config.yaml
experts_per_token: 3
routed_scale: 1.73
n_groups: 8
lr_router: 0.00156
norm: "layernorm"
tie_embeddings: false
init: "uniform"
init_std_up: 0.107
lr: 0.00178
grad_clip: 1.0
dataset: "wikipedia_en"
Below are experts of layer 7 (counted from 0) of a mixture-of-experts language model. Rows are named up (a neuron's input weights, with its number) and show model dimensions 0-159. Each number is 200 + 20 x the weight over its row's rms, rounded and kept within 0 to 999.
Before each expert's rows: "mostly gets" lists some tokens that are sent to it at least half of the time. This comes from a sample of Wikipedia text that the model never trained on.

# expert 14
mostly gets: "-", " \"", " '", "—", " “", " Binomial"
up0,178,188,203,164,203,209,189,256,213,196,227,220,211,194,218,188,174,167,193,205,221,225,203,210,202,212,222,205,214,201,206,203,204,224,221,181,165,191,182,212,205,203,230,220,229,232,219,215,198,215,205,211,203,167,231,193,224,204,198,176,196,218,209,212,159,166,251,209,175,200,192,225,216,164,192,190,180,235,226,194,191,193,185,237,205,178,216,212,240,199,231,192,189,164,231,206,213,200,185,200,201,180,176,226,203,189,188,225,208,209,181,213,217,221,182,217,228,218,188,216,177,207,186,190,190,234,219,187,220,173,170,183,215,231,186,203,216,182,213,242,212,191,201,210,222,197,215,232,180,234,201,158,183,169,190,186,193,182,194,218
up1,221,206,198,178,227,198,209,184,217,194,211,208,175,222,190,208,164,212,187,177,220,201,215,216,200,196,190,196,237,203,221,222,245,206,206,199,201,208,196,198,223,186,157,234,220,168,180,181,230,178,181,215,200,178,213,169,212,177,188,204,231,175,185,202,212,178,184,194,175,166,191,221,216,162,181,200,208,203,180,239,204,164,219,215,199,205,173,171,205,215,201,178,170,188,217,184,221,212,177,202,196,221,222,196,193,177,209,223,171,160,195,209,202,231,242,215,193,177,221,176,190,181,187,222,195,188,206,201,239,229,231,238,211,227,165,210,175,181,217,173,220,198,224,217,206,223,208,226,197,171,200,223,174,195,218,223,213,180,217,214
up2,205,192,185,180,181,226,183,196,217,203,197,183,226,189,184,200,184,188,236,195,173,225,197,219,225,184,187,206,196,211,202,201,202,226,219,238,221,188,217,160,218,170,181,161,211,199,171,198,188,197,205,178,186,220,177,218,174,222,227,190,199,220,200,194,167,208,189,203,241,207,209,208,181,193,180,165,238,187,245,216,209,194,230,187,198,188,214,167,163,182,185,201,199,191,195,189,217,205,230,177,213,194,216,202,194,159,227,177,184,180,187,175,226,189,181,193,241,204,250,193,152,190,232,215,193,207,198,220,198,217,169,182,178,178,196,202,184,189,233,175,220,196,193,165,175,230,215,199,209,209,205,230,239,188,229,189,209,212,199,195
up3,181,186,208,217,210,175,230,207,210,183,217,216,181,190,220,252,238,227,201,188,225,227,232,186,239,190,185,216,178,194,202,179,227,221,147,170,208,213,198,182,163,220,221,220,217,162,206,228,214,201,219,192,221,186,190,206,215,178,173,183,202,196,216,199,201,235,224,170,205,179,188,226,189,225,216,188,168,186,169,182,194,192,205,228,205,216,184,191,188,190,217,228,162,171,188,183,189,223,223,221,213,189,208,202,222,175,228,157,185,186,181,199,163,208,221,219,188,183,176,170,191,202,216,219,209,187,212,195,216,201,212,201,196,174,203,186,194,217,182,222,215,181,197,220,205,174,205,199,219,193,229,204,237,174,187,155,195,214,196,206
up4,174,225,188,224,195,230,210,158,207,225,213,248,191,244,237,190,208,194,210,214,161,205,180,192,185,223,204,216,186,199,238,173,186,228,218,171,166,211,227,211,198,177,177,243,224,172,185,192,183,172,229,202,203,231,180,211,214,185,181,215,213,227,180,207,202,187,227,185,176,220,180,192,220,193,203,201,234,178,172,196,199,178,206,210,191,186,176,200,225,177,223,197,204,169,208,191,187,179,219,193,195,193,218,184,157,198,185,204,218,213,215,177,195,223,194,236,180,181,214,218,207,208,222,178,194,195,231,225,193,191,231,185,234,229,206,202,197,194,169,199,215,200,184,200,228,173,186,224,218,222,204,204,224,187,229,161,194,185,212,210
up5,171,196,169,172,204,167,185,213,212,206,219,213,207,188,225,206,219,155,181,216,186,219,201,236,153,209,224,210,208,181,186,178,206,225,218,202,170,220,171,199,196,224,194,190,238,199,208,206,203,219,189,213,211,204,194,224,259,214,214,194,195,178,199,218,168,211,190,196,194,205,208,172,209,173,182,219,221,211,201,210,192,173,203,215,171,175,219,197,229,203,194,217,215,145,204,218,219,207,225,203,175,220,194,197,172,233,198,202,161,177,222,199,197,191,196,216,199,203,222,170,181,182,184,170,213,230,208,181,193,209,198,231,191,181,201,202,198,218,223,168,195,191,224,220,241,199,210,222,235,181,209,223,178,218,173,160,246,190,202,197

# expert 10
mostly gets: "{", " [", ".,", " include", "),", " including"
up0,209,177,186,201,206,221,167,206,178,205,211,211,232,207,217,182,179,219,201,200,217,227,215,197,208,216,212,217,219,157,227,207,180,219,164,239,221,203,183,240,219,184,214,207,167,219,205,179,193,206,163,234,226,187,181,224,202,225,181,203,200,214,185,218,216,185,207,196,183,188,238,228,206,238,184,173,212,196,192,232,200,225,192,197,196,193,182,212,206,192,173,210,181,214,204,189,222,209,194,187,224,195,180,166,223,175,192,202,209,182,187,188,175,217,187,210,212,180,179,248,226,232,214,223,221,176,195,163,234,181,192,203,222,202,222,189,209,220,231,228,231,185,194,238,206,230,204,235,174,230,217,206,201,174,217,214,196,200,162,212
up1,203,182,196,207,193,230,174,163,194,201,190,196,201,203,209,161,174,172,225,248,227,142,226,202,225,226,196,194,204,177,141,188,221,217,182,191,207,208,179,190,209,229,173,228,165,215,219,201,222,225,179,210,203,167,213,153,204,169,194,199,200,203,215,198,208,197,201,218,232,213,194,196,217,220,162,175,223,231,213,206,173,221,216,208,214,187,217,221,167,190,240,200,226,176,182,197,214,211,184,211,201,213,214,183,198,191,202,237,188,238,181,166,210,187,215,162,193,218,180,185,182,228,189,188,186,210,201,203,182,216,187,217,178,217,199,210,189,213,186,181,182,207,193,193,175,174,199,189,213,192,192,184,196,189,178,187,232,220,213,226
up2,190,185,234,189,226,188,232,172,208,206,194,203,222,206,223,197,203,202,221,201,200,166,203,202,201,208,226,230,214,207,201,186,179,178,198,209,185,185,236,183,177,205,185,163,222,219,214,165,186,211,212,215,211,180,202,200,230,170,202,169,183,161,183,187,199,197,197,218,201,184,173,207,208,201,179,228,223,212,175,200,204,215,188,215,182,176,213,198,216,254,178,215,190,188,212,176,213,211,211,217,214,224,229,148,243,207,193,200,216,175,210,196,168,219,187,227,200,203,189,233,222,201,219,177,161,166,214,197,230,210,168,214,202,200,193,179,225,187,197,177,160,214,193,214,220,170,176,241,229,210,189,190,192,184,210,218,175,178,162,174
up3,226,225,200,208,186,207,152,210,202,220,225,183,221,190,207,181,188,194,177,184,181,219,176,236,185,222,193,195,209,185,170,195,226,173,212,202,224,192,230,197,182,221,203,182,176,215,162,228,196,229,220,201,178,234,200,190,192,216,213,205,225,195,186,221,228,186,190,224,189,199,167,193,176,203,204,216,198,184,204,156,221,187,229,193,197,248,155,217,196,189,180,190,220,167,178,209,186,221,177,217,220,229,208,187,216,193,157,219,202,186,181,206,215,180,172,165,219,210,176,231,193,235,216,225,221,227,203,174,216,225,158,182,190,174,183,209,207,180,209,218,180,177,213,177,193,209,222,229,197,172,194,178,207,224,200,205,198,191,223,199
up4,175,172,216,200,187,216,208,205,205,222,194,250,210,198,217,220,204,171,218,225,216,190,218,167,190,207,213,185,211,204,236,203,179,192,199,205,194,234,213,178,191,175,202,201,208,245,213,229,195,221,184,180,194,222,170,185,200,211,214,201,188,221,230,174,195,187,224,192,223,214,226,167,204,211,190,217,187,158,193,239,225,184,181,177,219,234,207,182,185,179,172,200,207,188,187,218,239,221,203,208,159,208,196,200,180,190,235,199,212,213,204,209,182,202,219,204,209,196,183,150,171,195,175,260,224,195,209,208,219,199,203,249,226,208,184,186,208,199,209,199,194,187,176,183,200,193,221,171,193,190,186,185,191,225,246,187,172,186,193,233
up5,201,196,192,188,193,203,210,211,233,205,170,221,225,226,179,215,202,211,225,181,179,202,187,204,217,172,186,198,193,172,190,229,212,195,224,170,165,225,200,209,157,229,197,176,209,177,199,179,181,180,204,201,165,203,226,197,220,178,224,216,170,173,187,186,223,240,192,220,182,198,216,215,226,179,253,195,198,183,188,194,182,186,178,203,212,188,197,208,196,196,223,249,188,175,192,215,229,222,203,179,211,192,206,186,194,209,215,190,203,184,167,216,183,209,218,199,226,197,185,175,209,155,166,152,182,231,197,226,250,194,198,197,208,204,177,190,178,215,207,193,244,223,208,216,196,216,213,204,216,184,185,210,193,206,153,183,225,193,221,172

# expert 17
mostly gets: "\".", ".\"", " '", " must", " however", " app"
up0,216,175,174,200,224,194,184,172,201,217,199,183,218,181,245,208,202,173,197,188,210,213,220,217,210,210,203,183,236,189,181,190,197,177,176,198,182,230,192,190,178,238,175,230,221,190,190,181,203,183,181,227,235,221,210,213,213,213,183,194,165,186,207,178,184,201,208,179,201,229,182,178,230,227,166,193,201,216,180,194,215,169,208,206,225,177,205,197,229,201,232,192,201,193,205,219,267,223,179,191,194,207,188,191,205,211,140,212,181,212,168,189,183,190,153,210,209,220,172,180,185,176,220,234,209,184,201,151,226,198,211,220,190,188,182,213,189,189,205,226,210,164,186,220,199,221,217,224,199,204,183,194,199,188,186,188,204,171,225,188
up1,172,221,171,210,217,203,199,183,189,200,159,201,190,195,233,184,224,211,187,206,201,185,221,219,194,168,200,219,209,213,219,207,213,163,214,222,240,194,229,214,174,144,206,157,197,222,211,217,179,214,181,213,172,237,196,206,193,194,225,215,196,194,176,208,184,233,211,194,216,184,166,229,202,209,226,204,236,194,181,191,214,183,222,193,185,227,199,173,202,209,180,201,174,217,185,216,211,207,180,161,187,200,159,196,227,144,192,215,173,201,227,178,209,207,209,170,199,211,175,182,156,218,202,214,223,212,191,176,184,179,241,207,196,220,221,191,212,212,227,196,205,205,187,197,186,217,197,202,187,208,194,186,227,208,176,148,199,199,220,187
up2,185,209,193,199,209,216,205,206,219,196,229,214,220,172,195,201,192,223,201,226,225,209,181,214,251,173,193,182,230,210,203,191,212,229,215,226,185,188,237,174,203,185,209,199,182,208,194,202,187,184,213,194,232,217,217,183,241,167,210,202,191,215,174,193,230,221,208,220,190,213,238,208,160,204,197,203,209,207,176,234,212,193,219,213,167,200,170,177,233,201,165,199,213,221,191,244,192,187,193,206,210,187,238,186,210,173,170,213,166,156,173,206,174,181,194,206,170,225,198,175,214,199,193,185,205,244,209,236,206,220,198,226,198,228,165,193,197,205,209,224,230,217,161,233,214,195,200,200,169,182,186,203,202,169,206,215,198,228,207,204
up3,171,186,212,234,187,214,215,213,215,213,175,211,213,242,198,201,196,169,205,212,152,250,206,179,180,212,219,225,198,239,197,227,189,164,179,206,206,164,168,232,189,218,210,174,228,190,168,201,157,234,166,198,188,214,197,188,195,206,175,223,202,183,217,217,217,220,202,194,204,184,216,218,204,187,193,175,185,212,189,203,219,162,201,203,159,195,191,194,221,173,210,212,221,207,198,184,219,206,202,160,185,202,180,207,196,185,198,228,170,216,192,160,179,213,165,185,198,184,174,195,216,197,215,207,213,198,187,161,200,199,234,174,183,191,182,189,223,189,203,212,203,213,226,232,175,179,215,167,176,200,172,181,196,211,184,221,207,187,221,170
up4,192,157,200,178,182,205,155,219,190,183,161,182,207,187,182,193,172,182,172,205,197,225,169,217,195,196,194,191,195,180,190,226,217,221,183,219,172,156,199,193,226,195,242,224,196,200,175,160,200,219,227,185,194,177,216,173,183,201,165,227,218,222,196,193,206,185,218,213,196,193,185,218,192,184,179,208,192,229,189,223,213,211,228,211,190,171,224,185,209,228,229,183,171,162,186,164,174,169,196,189,180,235,223,197,200,216,217,186,173,176,177,173,208,224,214,198,194,197,198,208,219,204,174,215,210,205,233,187,183,223,169,185,169,182,238,216,231,214,216,207,196,184,226,198,198,199,184,220,179,222,182,195,217,186,215,215,223,211,173,227
up5,191,230,194,192,189,198,199,222,189,224,187,180,213,184,192,167,192,175,178,229,201,171,165,181,219,219,192,193,230,165,220,176,193,177,204,178,189,204,182,189,206,194,198,170,187,210,211,208,175,207,226,226,166,224,220,165,185,208,183,191,176,193,183,168,178,201,195,188,169,222,167,192,155,217,179,218,181,170,200,179,202,192,199,246,208,194,191,211,204,227,179,205,182,239,211,183,174,177,229,181,189,191,211,181,208,171,176,184,234,191,198,217,180,193,226,181,183,223,172,163,164,233,202,230,173,226,215,219,187,186,210,196,183,200,168,232,219,168,200,195,189,209,180,200,223,202,181,224,202,205,192,231,195,228,219,197,223,193,216,178

# expert 15
mostly gets: "\n", "|---|---|---|---|---|", " following", "ww", "burg", " ==="
up0,181,198,168,222,180,176,229,169,225,199,188,178,182,202,173,199,239,203,161,172,207,208,233,181,180,204,210,220,186,236,213,214,204,219,201,219,224,214,224,183,227,209,234,216,211,205,212,219,185,224,211,226,180,214,202,216,210,219,185,207,219,186,215,238,209,189,223,168,163,188,188,165,187,223,225,202,187,215,172,207,213,229,210,208,179,196,224,221,216,221,217,232,215,222,179,211,225,196,221,186,214,177,216,220,161,211,201,211,216,191,205,217,208,205,169,226,180,174,181,184,204,185,218,195,167,195,218,213,210,204,201,200,231,182,209,203,191,208,227,174,216,209,241,180,170,215,185,224,240,231,229,224,169,188,167,200,216,221,217,202
up1,181,191,210,171,197,200,187,179,221,187,207,203,187,172,205,184,187,226,216,195,221,190,174,189,233,233,185,234,214,230,175,212,222,234,195,181,233,233,193,193,193,164,197,225,206,220,211,178,208,213,220,188,204,174,181,171,226,184,196,175,197,212,198,193,227,205,180,232,200,229,197,206,235,196,177,184,219,201,216,226,223,220,243,204,197,226,248,207,187,226,210,202,222,188,205,216,200,201,173,187,188,176,222,161,227,236,212,208,174,178,215,198,187,211,228,154,206,193,179,243,223,167,172,168,211,231,184,200,189,216,199,204,167,203,181,188,179,205,207,173,212,213,204,214,197,206,176,162,203,196,212,167,216,209,225,210,195,216,220,211
up2,188,204,172,203,225,215,229,203,202,218,241,211,204,177,176,163,180,181,210,200,171,187,200,230,221,188,176,182,216,214,228,195,196,164,213,210,198,173,214,217,185,178,198,204,230,188,203,170,177,223,179,218,212,219,185,181,221,170,233,199,202,217,227,211,153,215,179,203,229,221,226,171,179,165,212,219,222,226,202,191,202,207,175,198,213,192,174,188,223,207,206,198,173,197,188,205,177,211,218,202,181,187,201,200,189,232,206,172,214,213,183,222,205,165,194,196,221,227,239,189,191,236,203,154,196,222,204,212,170,195,220,214,180,228,229,191,199,235,190,188,182,183,209,204,186,177,200,228,171,210,223,185,201,214,177,156,171,168,188,184
up3,197,219,195,170,191,212,240,221,196,171,191,220,186,179,172,169,201,165,208,183,187,177,215,234,198,241,197,221,229,210,226,194,176,244,222,186,176,162,197,208,183,202,219,218,179,199,224,191,191,186,228,166,186,204,206,225,195,208,185,164,183,204,219,218,194,184,178,192,224,201,215,188,172,206,215,161,205,208,204,203,210,225,222,222,217,205,195,216,223,209,213,171,184,188,165,168,184,200,177,208,209,175,220,215,232,210,166,251,187,194,212,228,222,197,218,213,203,222,217,220,223,232,218,178,199,194,169,218,217,230,218,205,181,182,216,212,197,217,223,227,181,228,218,185,181,211,183,182,214,193,189,209,206,198,186,159,171,225,213,210
up4,223,178,184,174,209,192,202,219,237,194,224,151,226,201,184,196,204,200,208,180,169,225,180,203,198,162,229,209,227,192,225,166,204,226,178,230,205,215,205,208,175,169,208,242,193,214,220,206,200,190,179,169,201,211,185,170,205,206,193,162,227,199,183,186,214,223,217,184,181,179,216,205,198,181,205,169,191,218,192,211,207,223,201,193,177,180,217,172,218,200,202,188,235,171,219,203,220,226,224,189,183,221,200,183,161,229,189,214,184,218,165,172,222,191,191,183,226,236,228,213,177,222,214,201,185,204,213,185,172,219,202,204,214,182,184,175,211,212,208,205,226,217,231,200,208,196,228,143,217,174,205,185,183,174,187,219,182,227,195,178
up5,213,170,209,204,158,208,198,197,206,227,218,222,180,186,182,219,162,202,215,221,180,207,188,205,140,193,205,179,181,191,203,232,214,220,231,195,229,195,243,205,201,237,182,147,195,200,213,233,196,214,177,204,202,205,174,208,189,222,230,232,189,202,204,177,175,191,223,195,161,183,235,211,224,215,208,186,182,193,219,217,226,201,225,178,210,212,215,169,182,193,224,220,194,169,189,205,219,154,216,205,187,209,195,234,200,185,227,188,197,210,182,195,226,203,209,236,201,177,170,205,219,167,209,213,219,205,207,185,189,231,201,254,179,217,179,197,222,187,198,233,203,209,222,194,210,207,192,174,201,184,216,190,221,232,204,197,199,207,194,174

# expert 8
mostly gets: " won", " Gu", " All", " received", "″", " each"
up0,200,169,179,217,172,167,217,203,183,223,224,172,210,171,213,210,180,214,196,222,175,235,230,154,182,209,185,191,213,196,216,202,169,205,238,219,205,216,220,172,170,178,169,191,234,199,215,173,185,166,197,199,201,196,178,210,225,178,196,214,215,181,221,212,168,221,214,209,213,194,193,196,240,203,204,219,203,232,180,158,214,170,183,184,237,219,216,218,219,171,186,172,180,198,174,192,218,224,227,235,197,163,203,181,222,204,184,235,217,191,203,248,212,171,187,199,200,191,181,211,182,212,216,218,199,220,207,219,208,177,198,184,208,171,213,216,225,188,194,200,194,177,210,214,223,198,181,177,220,189,191,203,233,218,215,201,210,180,203,166
up1,198,216,172,213,218,202,203,178,178,216,153,180,209,216,194,146,197,207,191,228,204,212,212,212,208,192,169,221,218,182,198,212,167,158,156,232,191,227,166,204,220,203,224,194,211,218,214,191,187,198,201,222,172,167,199,191,247,187,206,171,178,213,187,210,185,218,194,196,205,189,210,218,196,204,174,180,185,184,198,219,212,229,166,238,187,205,191,188,216,194,206,215,209,205,182,195,183,203,167,221,217,186,198,197,208,213,183,179,197,198,223,226,184,191,174,202,190,189,174,242,179,228,196,168,194,235,199,190,200,224,182,203,214,209,171,245,246,184,215,210,214,188,152,192,179,232,162,224,180,218,216,172,209,200,182,185,194,189,206,201
up2,178,187,186,192,226,201,201,222,205,227,219,175,218,198,216,194,227,185,207,206,177,226,187,196,211,185,179,194,188,152,204,206,234,180,221,185,167,195,187,176,213,196,168,200,219,204,191,173,176,200,180,233,174,205,209,192,212,185,177,214,167,159,206,195,174,244,220,205,200,196,181,180,178,218,218,176,173,220,206,226,218,216,200,230,233,205,194,199,200,181,215,210,219,195,232,190,226,180,213,205,209,159,172,183,171,193,205,211,230,163,207,197,213,209,160,203,220,245,188,193,217,222,197,185,196,195,219,217,201,256,199,201,209,188,168,264,189,210,197,223,198,194,179,200,215,202,208,196,181,204,173,175,197,180,166,214,185,201,226,218
up3,169,201,207,188,247,198,227,237,197,204,211,198,202,201,164,220,213,213,192,224,198,179,196,186,168,224,211,212,205,183,211,199,211,165,185,224,182,197,226,210,205,167,205,220,212,192,156,174,202,173,199,208,206,205,221,192,228,219,196,163,170,226,186,196,193,228,191,209,183,187,215,210,157,190,210,188,200,162,217,192,195,186,176,195,203,185,227,172,236,206,224,193,176,239,227,219,181,202,179,225,232,171,185,210,237,242,212,198,241,232,200,192,223,202,215,187,191,171,180,204,156,215,206,172,211,207,215,205,223,214,195,190,191,184,198,204,213,252,191,193,187,226,190,219,178,218,198,214,180,199,217,212,170,173,219,212,223,188,181,209
up4,189,185,198,179,202,240,239,168,200,190,222,172,214,200,183,210,223,186,219,204,202,216,231,229,198,211,181,196,235,157,225,214,179,224,226,229,219,186,198,180,176,199,211,186,209,178,205,221,231,227,200,204,194,209,222,205,233,186,215,192,175,228,176,201,218,209,213,203,207,172,193,246,223,202,191,173,205,212,205,191,185,203,190,225,191,220,182,229,178,211,217,186,176,202,192,189,173,206,193,204,164,219,200,208,213,185,247,187,217,218,213,195,206,207,196,188,213,250,208,229,184,165,212,206,195,202,213,175,203,195,204,232,250,194,228,193,202,219,167,170,162,182,211,203,205,220,217,212,224,242,185,195,225,221,187,240,211,220,214,178
up5,178,205,211,175,192,166,197,182,208,185,195,230,233,198,213,168,197,222,223,184,153,191,195,217,180,238,222,192,191,161,194,205,193,184,204,209,199,202,216,208,174,225,204,244,197,166,155,201,164,207,195,222,197,220,211,209,219,171,180,189,159,204,211,205,227,217,185,211,162,207,192,208,216,186,223,197,201,195,179,162,231,218,191,190,226,177,226,215,204,202,189,185,221,175,201,184,197,215,191,192,200,192,205,219,178,161,248,205,148,212,231,204,215,207,202,185,180,215,212,218,210,223,219,224,215,215,236,167,189,209,159,208,228,197,182,180,170,205,194,190,205,213,175,202,196,210,219,211,235,186,218,196,206,212,231,187,183,211,179,223

# expert 11
mostly gets: "),", " ==", "\",", ",", " ===", ".,"
up0,189,216,201,213,211,229,226,208,179,200,176,216,166,204,186,173,169,223,226,199,208,207,179,204,193,203,215,211,195,180,252,200,178,200,227,203,190,176,183,176,185,202,176,240,206,188,175,192,201,189,219,206,224,200,167,212,197,209,191,185,217,178,169,211,180,183,202,185,228,222,183,156,187,207,212,185,214,202,170,212,213,195,200,218,186,203,182,156,177,187,200,163,206,234,210,199,210,171,193,215,217,188,216,214,155,200,201,208,191,230,189,199,169,193,197,221,207,193,189,227,192,208,210,195,203,228,235,187,203,181,232,232,183,225,178,221,206,182,259,217,225,222,179,233,172,171,183,209,195,178,183,206,164,153,204,207,209,200,170,219
up1,191,187,211,180,185,182,162,186,223,218,203,206,166,184,215,182,202,215,215,207,201,194,188,232,217,177,207,181,171,212,195,220,189,207,186,178,199,233,220,170,193,220,208,218,173,194,172,192,234,197,199,188,179,195,167,208,199,201,186,204,202,181,212,209,206,216,173,217,200,220,202,210,195,210,208,165,182,210,219,224,179,176,204,191,201,211,171,206,184,218,218,189,186,155,180,187,195,198,170,208,227,189,175,206,175,177,181,210,186,199,175,187,156,185,190,216,232,193,181,168,209,221,219,191,217,219,141,215,232,216,208,209,189,216,158,224,226,179,225,160,178,234,163,220,234,202,217,192,234,172,167,209,232,220,177,228,202,207,207,213
up2,221,209,171,211,209,177,196,210,178,204,181,182,202,194,206,201,216,198,202,197,211,159,206,204,182,168,219,215,209,213,178,170,178,172,211,225,204,172,209,234,188,165,217,188,200,194,174,182,212,207,176,206,216,227,171,191,208,242,207,218,221,169,197,199,205,175,217,223,207,208,194,176,207,203,193,206,191,241,179,180,188,198,200,225,218,213,205,204,199,210,173,186,182,209,188,215,197,223,236,189,193,179,174,175,166,212,235,174,207,189,209,167,186,217,211,240,172,216,209,180,225,199,189,169,160,211,229,199,209,182,206,229,209,202,193,200,161,231,173,190,201,186,225,228,213,180,166,202,231,178,172,188,185,188,250,201,235,192,246,177
up3,181,232,199,191,193,192,215,168,207,182,197,203,215,205,198,186,207,193,177,182,218,196,189,182,228,221,176,225,210,178,217,198,227,168,230,188,212,233,179,170,213,249,231,174,219,176,183,191,224,227,208,177,172,189,171,169,177,175,174,182,174,215,205,216,179,211,176,181,160,162,188,198,182,230,165,210,197,196,197,203,229,219,216,161,210,213,191,182,222,178,231,257,193,223,181,229,216,194,217,189,187,211,222,211,195,186,196,174,185,173,205,208,216,201,226,192,187,200,192,186,197,206,225,201,209,217,197,174,219,203,188,202,188,201,197,203,215,173,201,137,209,218,173,183,201,215,204,220,194,205,159,199,201,200,187,232,195,224,221,182
up4,201,215,197,212,173,210,220,189,217,190,189,215,206,240,191,175,201,228,205,164,164,250,234,181,175,223,192,162,191,208,193,174,220,183,180,221,196,184,181,199,212,197,207,229,183,173,182,202,206,198,190,186,165,222,153,203,208,182,235,198,204,214,185,194,191,207,180,227,170,192,204,207,193,200,147,195,197,218,210,198,200,178,235,192,242,214,258,195,195,211,209,240,213,202,185,227,217,185,215,212,205,208,195,214,215,233,212,200,218,193,177,193,191,166,205,179,179,199,173,170,196,225,178,210,192,209,179,218,241,227,214,201,200,229,176,216,232,214,177,193,189,202,169,212,182,224,202,202,221,238,215,202,178,188,196,172,177,212,198,206
up5,213,199,188,205,198,218,163,187,177,225,171,205,214,169,218,175,185,195,171,182,183,189,188,230,190,188,207,179,201,206,167,218,203,221,149,185,167,191,182,164,226,205,205,207,174,200,189,144,206,181,223,214,195,236,190,201,221,178,214,183,160,192,209,227,222,224,203,210,229,207,231,216,226,197,180,177,210,192,207,242,218,201,214,224,194,194,206,213,174,185,221,197,167,198,208,163,193,198,177,227,216,170,191,196,206,172,173,224,169,178,196,166,178,212,201,187,178,185,225,194,233,194,173,155,194,208,182,186,219,202,197,188,170,192,180,209,211,207,226,183,176,219,206,203,205,202,168,216,175,177,193,216,212,210,167,212,219,182,208,182